{"n_layer": 10, "d_model": 128, "n_experts": 32, "experts_per_token": 4, "d_expert": 64, "d_shared_expert": 64, "activation": "swiglu", "moe_layers": [0, 1, 2, 3, 4, 5, 6, 7, 8, 9], "n_empty_slots": 8, "router_score": "sigmoid", "normalize_top_k": true, "routed_scale": 1.0, "balance_loss": 0.000107, "balance_bias": true, "init_std_router": 0.00764, "lr_router": 0.00238, "n_head": 2, "n_kv_head": 2, "head_dim": 64, "vocab_size": 8192, "norm": "rmsnorm", "norm_place": "pre", "norm_eps": 1e-05, "positions": "rope", "rope_base": 10000.0, "rope_fraction": 1.0, "qk_norm": true, "attn_scale": 0.182, "tie_embeddings": false, "parallel_block": false, "init": "normal", "init_std_qkv": 0.0357, "init_std_o": 0.0, "init_std_up": 0.0357, "init_std_down": 0.0, "optimizer": "muon_variant", "lr": 0.0154, "lr_mult_o": 3.0, "beta1": 0.95, "lr_head": 0.012, "warmup_steps": 50, "schedule": "wsd", "decay_fraction": 0.806, "decay_shape": "linear", "final_lr_fraction": 0.0, "batch_tokens": 262144, "seq_len": 512, "doc_mask": true, "train_tokens": 804800000, "steps": 3071, "dataset": "wikipedia_en"}
Below are experts of layer 6 (counted from 0) of a mixture-of-experts language model. Rows are named router (the router's row for the expert), gate (a neuron's input weights, with its number), up (a neuron's input weights, with its number), down (a neuron's output weights, with its number) and show model dimensions 0-127. Each number is 128 + 24 x the weight over its row's rms, rounded and kept within 0 to 255. Numbers have three digits each.
Before each expert's rows: "mostly gets" lists some tokens that are sent to it at least half of the time. This comes from a sample of Wikipedia text that the model never trained on.

# expert 25
mostly gets: " ", " re", " con", " p", " dis", " co"
router:130125108108171126108101107114121168103124155155158143147105121109153147124128150095148140119095144143162177143104117107168122093140135133079119166139132143110130133145133123135110129110154095101121104128129138137126107174122170124149168114131111124141156106137101108146150106151117173176133116114133119117143138116052138127128053128161109174120123120137102131082133094133181091104110
gate0:157121126100135113112131089171107146140150134140121125130180132106110146124119114130132136143145112150148165131160173173098084126115172122147080123138150124113147167126133070085185086136143086108094128121089166151109119158082126106153110121122136121154114116092104157132132143091132126109112127110126132132128124138126117125108108121126120139136180151193112119119107181112158098121110
up0:132121077139118107113138131114141113123095137158173135101147097117126104143152151130115160157173119151161145140137165168140127115139143116101124179121143142108135172095089127070139123152139109160118077121108151087135124116091120058158124133119109119143135151134183117122193144124132136108089137115110125129132164135153136114101127120119119152189109151135115122148140147111111118173117
down0:142057153129131131107171120145105114134126082103115106158097168112124122137154130137099120126079121121138131100132120137134104124123138139102096124105101168154141144155140105079126123091142130134058142140162116130144119115134155125131100126130122107145170157101112129145128151128150117108183098113146141153127127178096161093097093102128146102143117140093119152131100130097100111070090
gate1:107136132083199144143118130112114102108133127101113157138128156116109119158147145166178119137105135145128158131120125141102125137111154085135135083089182136114084175132147101109071132084153077105093124156124152125168152130166137128143177095114141123143114148113131130107095111132098155158163128093117140143132131100135100124111098150136118116141118111127138100140156115141128115097090
up1:134116164098122122143147138099134085139129143140122175123166096154105143107166126125137135112084156106137136123156104116125070147105106131140147146102129103138128066059115119144149156133144113108142132125142149111123137134112128191122145134091120172146097166106096150104107148132104155115094128136132096143072155124106134165117141103147130111105146166150145151125165150136148158082110
down1:126131119150116138136104131071097060097150151148076131113154106176096140121119115129124138114108125146151113121115105132111126151112151102092160156149106142127118150114133101103119133108132135149121103136093156129163102129121152079119123157098171094172097112153129141109120105148154113133098086169140120110119132155156109112146149042112127135162123130121131165150078120128127130095133
gate2:139126141125091142130146118125157113128109143162153122099128136149084170155061136100161158113150133130123140153157156131118143147185139101176134157110136152148121104136105113131126137112105096170119132101125145113146136104103114130128097131105139125126163148129172145099158103134089170100101120132162119122122145143072074163077123093123141100135142128129135131066145084128145110105130
up2:096119108140123111051133155133162133102124136096085112091126133102123164140095135136138118123096126136150131112133161122120091129127069125131086133155096131072168112140128144160185129116150084122119097138103128125124080113121121172080119136117151097140105141165106124136156102149092143101150161126146101143113130155124090113156137129088152104133163138166135117117129103149116126129150
down2:127131153128111129118131127104104107133158138122088140125133140145162107113125109109108143134101113138068096152152128153127169144135102165150126114121112165089120094110129084169131157159155148114115112137144124120099075095101097119110104155109186158122114109117125110142113094129125131101191118142103125144103101087116204133143124131143132154130170136157155162129146155142105116095161
gate3:147162146135113094094093089161111171154111115124148132135186126131136106098145144090159152134168140143123163093116100113106155124131126130117125177124139129095141149157164113157098130144164092142191143110136096121090139151143109132169158129089098101142089151151167121153176141114104147139119099140110135124141140117138147122146092117124075148128148158130125138156120131123107105127168
up3:087127101095167119160161131100136124141092114125117128141147142103091123115142108137131104121114117119116129098106130134077140163101115123136090102125120129192145112128161154120134144167147160060096083161114151190096133116123094100124152124175143147120103110134153121129156137127097089109161107120129153138138118152104138121125162146147082145104118117130126129166113159163138090102157
down3:079093119106125125110133117130135165123123139137142139127103116115147081105156164090104151154111170125111156119095148188089125129117135123161134161151122150108171103109165135181098164119108095148149128111174154102135157096105157165139140136122118109103119125153134156123137111174102159124156085107083133126142088135121112170096132148107124150133133115114140133181110144131160124126140
gate4:104146093144127127128118123135120139135120115126156137138072123149138150162110121145136130169108119138130124141104120176191176116172140141154082110098109082084099123150124149109140147129137152111143115082114081159104132163107110136142132080114119171119144135119160115076152126157099109148103129133151121113096099138175122109101125112084100108142140126163135148178132130110145114118089
up4:183137105100118123181168100123113116181147132135156122130110120138135105130093100163127109166121147089098117101078135160113139135161107154146170140091160087127102141152157106170151154111138155113117155107114123176119142133118106143109138067141084152148117123101131129106134134152129159142098090117111135116114118144121129128112101132141094107098127112165101139189129115138148140109141
down4:130135099148133095057079122154151131122130143129154134159128124114127109144189148170123133100099148146157116151139111121144210128109151127088124138124160167122088145130184109171129090140127131141155133123175125136150134172124160100147122098133102099133096125120130116127116113095086145174118121158134163152109123124156124118124156108147142156149116125131145139099124135135120127092097
gate5:112123120104114120126108101125113106099135149134090156099161118104147089163142106091099123102142151116151152135085131200118082142097097149129100133090126123088105144153128125134145179096152144113102142154122145113113110107135156141071090088174137141152146096107120104116156131133121106138157163117146101115137122142092113155120105128150156102114107130137092119122091164122152137140174
up5:126115156155151167129127106099144137113156149118100139125120160155127114174136105133134129130090110132136160166147124115150100186125191136110111133115075085114101136116165135131115169097122153137116106087135142161105117102095130122170147134144104145071130113123090116093136140121123158081091145141145118146153094121095102160109116075119115137120128112084143111135135105085107119111126
down5:145129099135136100108158096125163123189157133100170123138120110087143130104126112097079129125144098169104095144156126132153106141151098129138164135157119105103128139120150104117164112161104142110111167113112113166117093152158152142124106116162127144160107108121131115137124173170098112140109080127127134107159085096086109121107095102105114091068089130112131108124135146097115123123127
gate6:137124115172123108132088108163147117106157116065135121169122116139153156147109124121135165164180109149138103125109118100119062146101115171118120132159129123176148117103135119170105111125133127122104137172131138122135144179137149153148118120142167107134102146121088154121113147165117124164132118109130161166092146097097090147108109085147161114166107158145118116097130125097127119143127
up6:130119108144134110136109113153136153108174119118127110187130115134132112148111087126157115119147141135127144169104102131096144123108107104115124141117071151149084127134099099137101134100137127104108124163141114090128144175124147103127132122123134089128163145059099117123136151189133118167171134113173152143108166117081125119113097105168131125149090156096070127137128111120123156153141
down6:118093157108128152117092144100156125129097131129122109122133155140101112133117167152127155083136156126102155129145138128117155072136146118058145115136165102113127096122138131156127122147094113121074116107137142118113160147127122136198143143129138135141082136138142117136132138127155169132135101138070156156133146142124105190126127087168139135103127141128162123140102087114083176143107
gate7:144115123099142174103106112141154151118126145126124123208098169145072162093149155133132146148146144120148112142127136120150134118140103102172118143124144142112114115096115140124109147107093113112144129109134107106146133102102119131160126108143117156157127167105162115102153083127126135136142134118150108156127095095125133119087143122133094132139056068143083148115120093157112127166077
up7:154085150159173116117121110093092148111111142132106110194149108102074175128107142134137130118139109146133113142100140131156087088099132071082093128122127134179166107128143154111089163142132142123146137149119150095114116140150137118161160121128145119112098153158087120150115114087146158147156123150138119140150139075119096145135098135127139105126139155085106137132153121111154143118133
down7:145146107135113115147128136141130119136135130129131104172133117135137145137125116127095088103117065123124112119138113171169110096102134140097138130161119136142133176124156131120108116145146132145118148156135114135118125107162093108132135194162128148142111125071108105129064118121158116097113110125110100182106133143122158103156102131120095113154149122054121097175156143129159154098176
gate8:157075180076155116111110147185102137119165133126137120100134111133132131149128141129147160081098140120145125125157155124147098091141144076122112113130143118114120103152149140125152122108156159102143099158106087119127082110122094141096117135106147106166110134097154116120156139101117160173132147136119148150110173158154134159055100111135130117114126143139086153120111150141152116125143
up8:106129114165122170107197098120112107139095124099144121113099152123165117148108120112102062113113108134084173141133117120078157149092120142147117123125145107142110138154112129106133128134107094147140151137154117110096138128165139094130096106136082135105152166131119130151157165099137161125179150121152116143091099119160123087113169127185122125169156126127128141149144115141133117152138
down8:109153133134140128103127082153136131113111149107131164153071115070136139125132133085107090138151129106116102120106115089152145171100174146096130145083093142129127127120115133132121184127169138157160125111129096122097121105146085109105140135144126109134143143127093145122143116144130093158111135129121122122113141134182130115104142116159085150156132114120101152117170112068141181113169
gate9:144110115150132133136177124117168099108143100139149161089124157163126128088107125127112114137137060126096136127124137121141089108073132111108153110158146087174138085160133137142142109162166097115087113138138114117136082132152153116126064136089137167110167122113146100093130165116120136102180133112148115156129128132139118143161122108121169115133134141157147118096146108152126122151140
up9:128117124118111153123136096086176109104139110135147140093121136087133126097120167131104098144148095115157131128142098137117095102105157121151118138136128145160168086122148142148165113128138111113087124157181133181137128128135158132171138133126101164108161116159169137100098164162128138104124122114138095135150136097109119118111152073101145089163113138127086111147096058130133139124116
down9:112098138149122116083123138101171124117151110147140121150145113147134131101137152147108147148113136163116093111121132076162123100147106101131141155169130159162110161137126109143098146158148151120127104145112168125120114108187110113129141165123129110110078146189114118118109148106138131115128124126132177148140102103158095124117113125137168134146141197143162115187103102133140174110165
gate10:160147121124150123118112140150121152135134145154100148119148109102094159129085163086188139170127149136129165133116135127167102116125115150070149146112119153099111149152098125154134114129136140141163150108122075133141109128095178182123157156111100120119131096112082136112111159093163141125108132115105076132134167119159148136164092115138152149126172149171135111122126107106131144152113
up10:137122164090118123093132116164128135126134125115131142105142169110080068135106082138110123094124090142136171155114153151098154134160095147116123091140168090136103133107117139169140144092130102161128168166133117092112136130137112127174101114102131149086129133112105132116143120124070136135146152158142159139150168123145146130108103183159132136139122132149125129124101150166157160087136
down10:118165120167128070112136104173123111114091125136146125124110178127148137102129153173075167129136152114115136113100115163150169115127121136158146153152139181129163128122149139076120129101128093110097161129142125111113109147195119156147126109125125119152157146123141121130148120155140176157159121120129137174121123134090085129153109169145101084128137162138118153107122155107131132134105
gate11:133133122159146098081096108116100159100138128119147146139096123118129117157092111126156118105107122140140115116124128130124075151114126155173086117078122120145150090132158145152133135136162068112131118170108128124114098125090146111148127103150054114104165128176137115108095138117119100097113105121117142076112111157132125161123127083141115117147132096135134087116134155147142089079109
up11:125130082115145117088104116134123104149156100117106165109072117116137117148095107131109132093126175115144144109122111134104095137095122139192069139111116109089125106126170117165147131128126106143155145101139124132118139145089131151128121072157153112158097155142113133147120120125166136123145124124114117118171158119116165139150104113125090126150144156152164184135127132156115197119111
down11:156141183110156119075132136136136127090137118106129103120139108099142150106121143141164144145179127129138122093144086137111130113143077125124122138147096138163091132141142156144131106135107122142097107146082121118097132067153140110147089128163097139133154122140106098141122132131144134098137100133158134173126181116121150153088172145134120176175147102180159130112122091149139141137146
gate12:147122145137153168120119118153124114086070135120163135120114110143133143141136139112115155174149119104118126155141127097129076118089125081146053135109139131126164107144114130085128139124135143138126142146122150076138144130089126117147140092096173143120128114137133135090109112141134095186093124152115124158147168147175150125115133092102110167175153116153111152152111142128131162152105
up12:149132150133146173124115142148137155145153137134139131152097144108138142091173101098164129133099118130158094113172148147123115168137125117143155082123132136156142112156085153121135088148072120140131148157124130136139117132108097137151116121129138147143162148116112128144141081081125172114169163119134127130093109104146127146121118091130114115170108113125148147097128105048101165164082
down12:089148126099128137088143114116100129150133176125131107134101135112137121091148107118166147139094122140118116151121136128100130122100115164121167122135117171112131173095113163127098149134149135127170135120184074153114114147134154130146125116145101091122120161101131162149136114157122158108143149122220146120123092152084104141153129139118143148151111138144072143141120131081169144127115
gate13:116138088139119160108138077129111100153143147108112178096109114106139120156106104100074139110115140112182118130145130131130114129132141129145156164122168095114186144125064140131156123124145174129120132132107122114186133100111133158141162122141136165125155131092134061110148100144136111145121126122104154133152130131134115132139139133190148152115141165116138093097169146112147123129095
up13:137144117118153142127126101128142129146141129108123082153135121138115155159134122106141106129115121118083111164166151103108130160135058121158073066103118111166115138092105145143140165105111096161101122120113149100131092134125136182178104127138155122137160115149160105166114124113122080167184139145120139132132129158117136128115151068118133123129085127140140152137146119088118115116142
down13:105113105142161134158130169081123158150099154187127130162121127071110115098119117104121152145117126139171141119108110130167132109153122155115102142137103114118149156164120129142161135130113145148098124165136122132139126116129157149110127137164107098105110086167115137089149142163131090120119052130118192122156123140182119130085154077146142099132114131153113145119142143128127138104135
gate14:125090133166095136123144111115131098106138150124163146119176111151110157151139117184135114129117116113101137096169141089149135148121143123141121114116102123111134124119109138110128099188130136151125119091142136179142157124160123113129101143167089126117150169150103151141107146088114145134099156149109107151140144107075154151133115144098132220111130081125081149136123120147147139141112
up14:131120166123130100121110137165090117161147112102072119100160102091155142096163102113155147127141140087111117111155121126115090130113154121128099083094132147117091155143154144152106125160143150094161118115120153113112139141157105116128103118147086135113144131131138114120137101115126069154146098174103134157123121169151134113108163130115173093094103145129169158158123105187136126115138
down14:124135158105084144113094154163132163119151119133120131109126157156137142171151135155127134108183145127128152201124177094131113147086129124157129087048120120142134115132133156148148136123091120180142151125128121149138140102141134126118104087104118127144109130073093120138122131128139118159093117151135175099120093087090158119140136135147124123111183143144111122099127136122130113150128
gate15:118111165109116135094113132109131131117167146159096122141085122086136148129139131144124091144069099159104149138099156082143112114095130136117082143115108107106154164147156096129105107124160097109082114131137162155081098137116134140171143109125145143109105089097110116182131125099124117124126104082165088121146134138137113161114084117111129115096144154165130157094113130131139128090137
up15:125131100138119136129099120115153117122165130103087149155096136106118094149166108120096112108131115139137149135086120155098140115119172124125153161100153110129184145127136111118141082147128115139161105143103158204069134118137128171141150155194119124132128172089131097136138123108104143104106112148127125136139101111099113135094128087117150122121114134129146164124101115179094167124126
down15:092092120145124177123125125119141120132127125125064156104120160087132199096135080112101132110123127182113121129110122129129134121113116156106140162115136095119114135122166148119130136177136121087155147102102095098122074148136152112108113116123130119140090152109136126119111154104151112110127155151132138148126108138130181134103102098188131118092096092133114121085137139144154178115135